{
  "n_layer": 8,
  "d_model": 192,
  "n_experts": 256,
  "experts_per_token": 8,
  "d_expert": 48,
  "d_shared_expert": 0,
  "activation": "squared_relu",
  "moe_layers": [1, 2, 3, 4, 5, 6, 7],
  "router_score": "softmax",
  "normalize_top_k": true,
  "routed_scale": 1.0,
  "balance_loss": 0.00081,
  "balance_bias": true,
  "router_z_loss": 0.001,
  "n_groups": 4,
  "groups_per_token": 2,
  "init_std_router": 0.0191,
  "lr_router": 0.000913,
  "vocab_size": 16384,
  "norm": "rmsnorm",
  "norm_eps": 1e-06,
  "tie_embeddings": "early",
  "optimizer": "soap_variant",
  "lr": 0.00291,
  "beta1": 0.95,
  "beta2": 0.95,
  "batch_tokens": [32768, 65536, 131072],
  "seq_len": 512,
  "train_tokens": 454500000,
  "steps": 7303,
  "dataset": "wikipedia_en"
}
Below are experts of layer 3 (counted from 0) of a mixture-of-experts language model. Rows are named router (the router's row for the expert), up (a neuron's input weights, with its number) and show model dimensions 0-191. Each number is 200 + 20 x the weight over its row's rms, rounded and kept within 0 to 999.
Before each expert's rows: "gets" lists some tokens that make up at least twice as much of what it gets as of all text. This comes from a sample of Wikipedia text that the model never trained on. Tokens count by the router's weight.

# expert 248
gets: "1", "2", "3", "4", "5", "6"
router,176,205,202,200,193,194,173,206,199,212,194,190,211,224,194,230,144,182,185,195,211,206,194,189,192,186,188,175,244,225,195,204,246,216,179,181,178,242,208,240,226,179,250,213,222,176,178,199,180,191,215,169,210,183,199,231,218,169,151,240,205,229,173,193,209,220,173,203,161,185,235,191,220,194,198,225,185,190,203,184,205,207,204,185,219,199,199,190,211,192,204,209,159,193,177,212,196,193,194,194,207,189,208,192,163,161,185,172,209,145,179,178,212,205,209,198,161,231,211,205,198,235,187,220,189,218,222,168,199,198,203,173,204,179,182,216,203,198,228,206,214,189,212,195,210,196,218,194,211,180,212,172,196,181,198,199,205,197,197,204,235,206,208,195,202,206,213,230,220,182,176,207,205,182,206,241,174,211,207,177,222,170,186,185,184,182,169,158,176,216,182,190
up0,188,206,181,215,190,204,202,198,198,209,178,250,261,196,179,223,172,178,163,193,183,194,194,194,178,223,216,208,207,184,219,220,223,190,184,199,163,218,194,194,206,163,216,216,203,205,185,187,210,196,198,158,228,180,195,203,224,149,224,231,204,213,214,180,205,191,220,177,185,233,248,229,181,216,203,175,219,188,225,208,211,209,225,212,206,210,183,195,230,202,193,185,212,209,179,165,205,198,245,210,179,191,211,223,195,215,179,165,206,165,170,181,228,184,213,162,221,221,210,202,216,220,175,222,199,193,168,200,217,188,219,189,172,193,212,238,232,176,187,179,191,191,186,159,189,208,184,205,224,193,192,183,209,186,174,192,225,223,200,214,191,187,195,201,220,183,228,210,245,230,194,218,169,196,226,205,171,219,203,184,186,203,211,180,207,219,199,217,184,229,210,197

# expert 161
gets: "0", "1", "2", "3", "6", "4"
router,205,202,197,199,197,196,190,204,212,244,184,207,194,232,184,234,182,200,200,158,218,179,205,180,198,192,160,187,225,228,201,231,229,215,219,181,199,226,206,205,237,203,249,207,191,164,172,193,187,181,201,190,204,189,196,230,203,186,165,225,203,208,162,183,234,214,154,228,194,186,212,206,208,192,215,201,201,191,216,168,250,194,203,188,207,196,192,198,216,190,223,214,170,169,175,207,174,230,191,194,224,209,175,191,205,169,165,196,178,162,193,182,207,193,228,223,176,237,182,199,217,230,198,222,176,198,217,173,222,169,220,194,208,190,181,211,224,178,211,233,222,184,204,255,213,176,194,188,206,192,207,183,235,188,200,198,197,202,209,216,214,203,221,197,209,209,178,194,224,211,179,227,210,199,178,222,175,215,227,186,197,187,194,186,175,185,164,159,216,188,181,187
up0,174,183,192,181,205,215,175,214,219,228,203,183,233,200,185,187,222,236,221,188,219,209,192,201,189,196,213,220,203,237,197,207,210,196,185,201,180,210,179,222,193,190,233,177,201,195,206,205,215,191,193,170,226,207,208,225,198,102,184,171,246,227,209,216,206,210,197,156,218,154,202,193,200,179,203,183,233,216,199,231,202,195,220,188,195,183,212,235,186,174,198,219,184,198,161,228,144,190,161,216,174,237,217,193,196,181,167,222,207,204,172,170,231,205,188,202,205,197,198,205,210,198,191,188,216,203,189,187,216,208,202,194,214,236,170,191,169,179,229,173,172,206,198,221,209,168,184,200,234,198,223,182,179,204,165,215,201,218,235,193,208,195,213,217,182,197,190,215,175,192,195,222,207,203,206,179,186,190,194,191,202,204,195,180,177,212,220,219,204,197,209,206

# expert 45
gets: " |", ")", "%", " —", "born", "0"
router,201,194,198,208,217,213,175,207,163,191,196,185,210,227,209,248,193,172,200,165,195,184,208,173,179,186,207,190,213,211,199,223,231,210,215,142,197,207,204,209,191,193,196,212,229,179,205,187,192,185,209,173,206,180,177,221,210,185,195,204,182,215,185,191,219,213,188,206,189,184,227,196,211,172,160,236,181,216,196,197,197,187,239,182,212,206,179,203,227,186,215,221,147,211,180,215,234,187,178,183,217,187,253,184,200,174,203,186,175,186,200,185,200,222,229,221,152,238,195,223,213,218,195,199,188,239,217,184,208,168,219,198,225,195,140,202,227,199,240,208,205,169,200,203,206,186,217,204,198,186,214,184,240,182,203,190,224,181,217,207,223,187,215,214,194,188,191,213,217,216,214,183,213,189,184,189,183,196,221,184,214,199,189,163,171,155,165,182,172,196,187,186
up0,183,183,191,210,204,231,219,205,232,197,230,178,204,192,182,217,196,175,186,172,196,181,193,198,198,179,245,181,186,192,192,229,199,214,177,187,208,216,195,184,183,215,199,186,219,220,191,234,165,199,176,230,184,173,209,199,184,169,222,241,228,192,196,221,168,203,200,210,214,184,178,184,210,188,187,201,205,214,202,202,168,197,180,197,236,195,213,160,204,209,164,211,206,224,203,180,188,190,168,175,170,155,203,182,175,187,195,200,212,248,177,190,215,157,209,194,170,171,196,207,214,188,219,179,173,211,198,171,189,197,200,191,177,179,213,187,190,197,227,182,202,197,167,210,203,168,212,198,180,219,170,222,230,232,171,195,216,213,210,167,201,182,171,221,230,208,193,250,176,204,178,193,184,187,201,211,173,206,171,191,216,191,254,232,190,222,180,185,201,213,204,169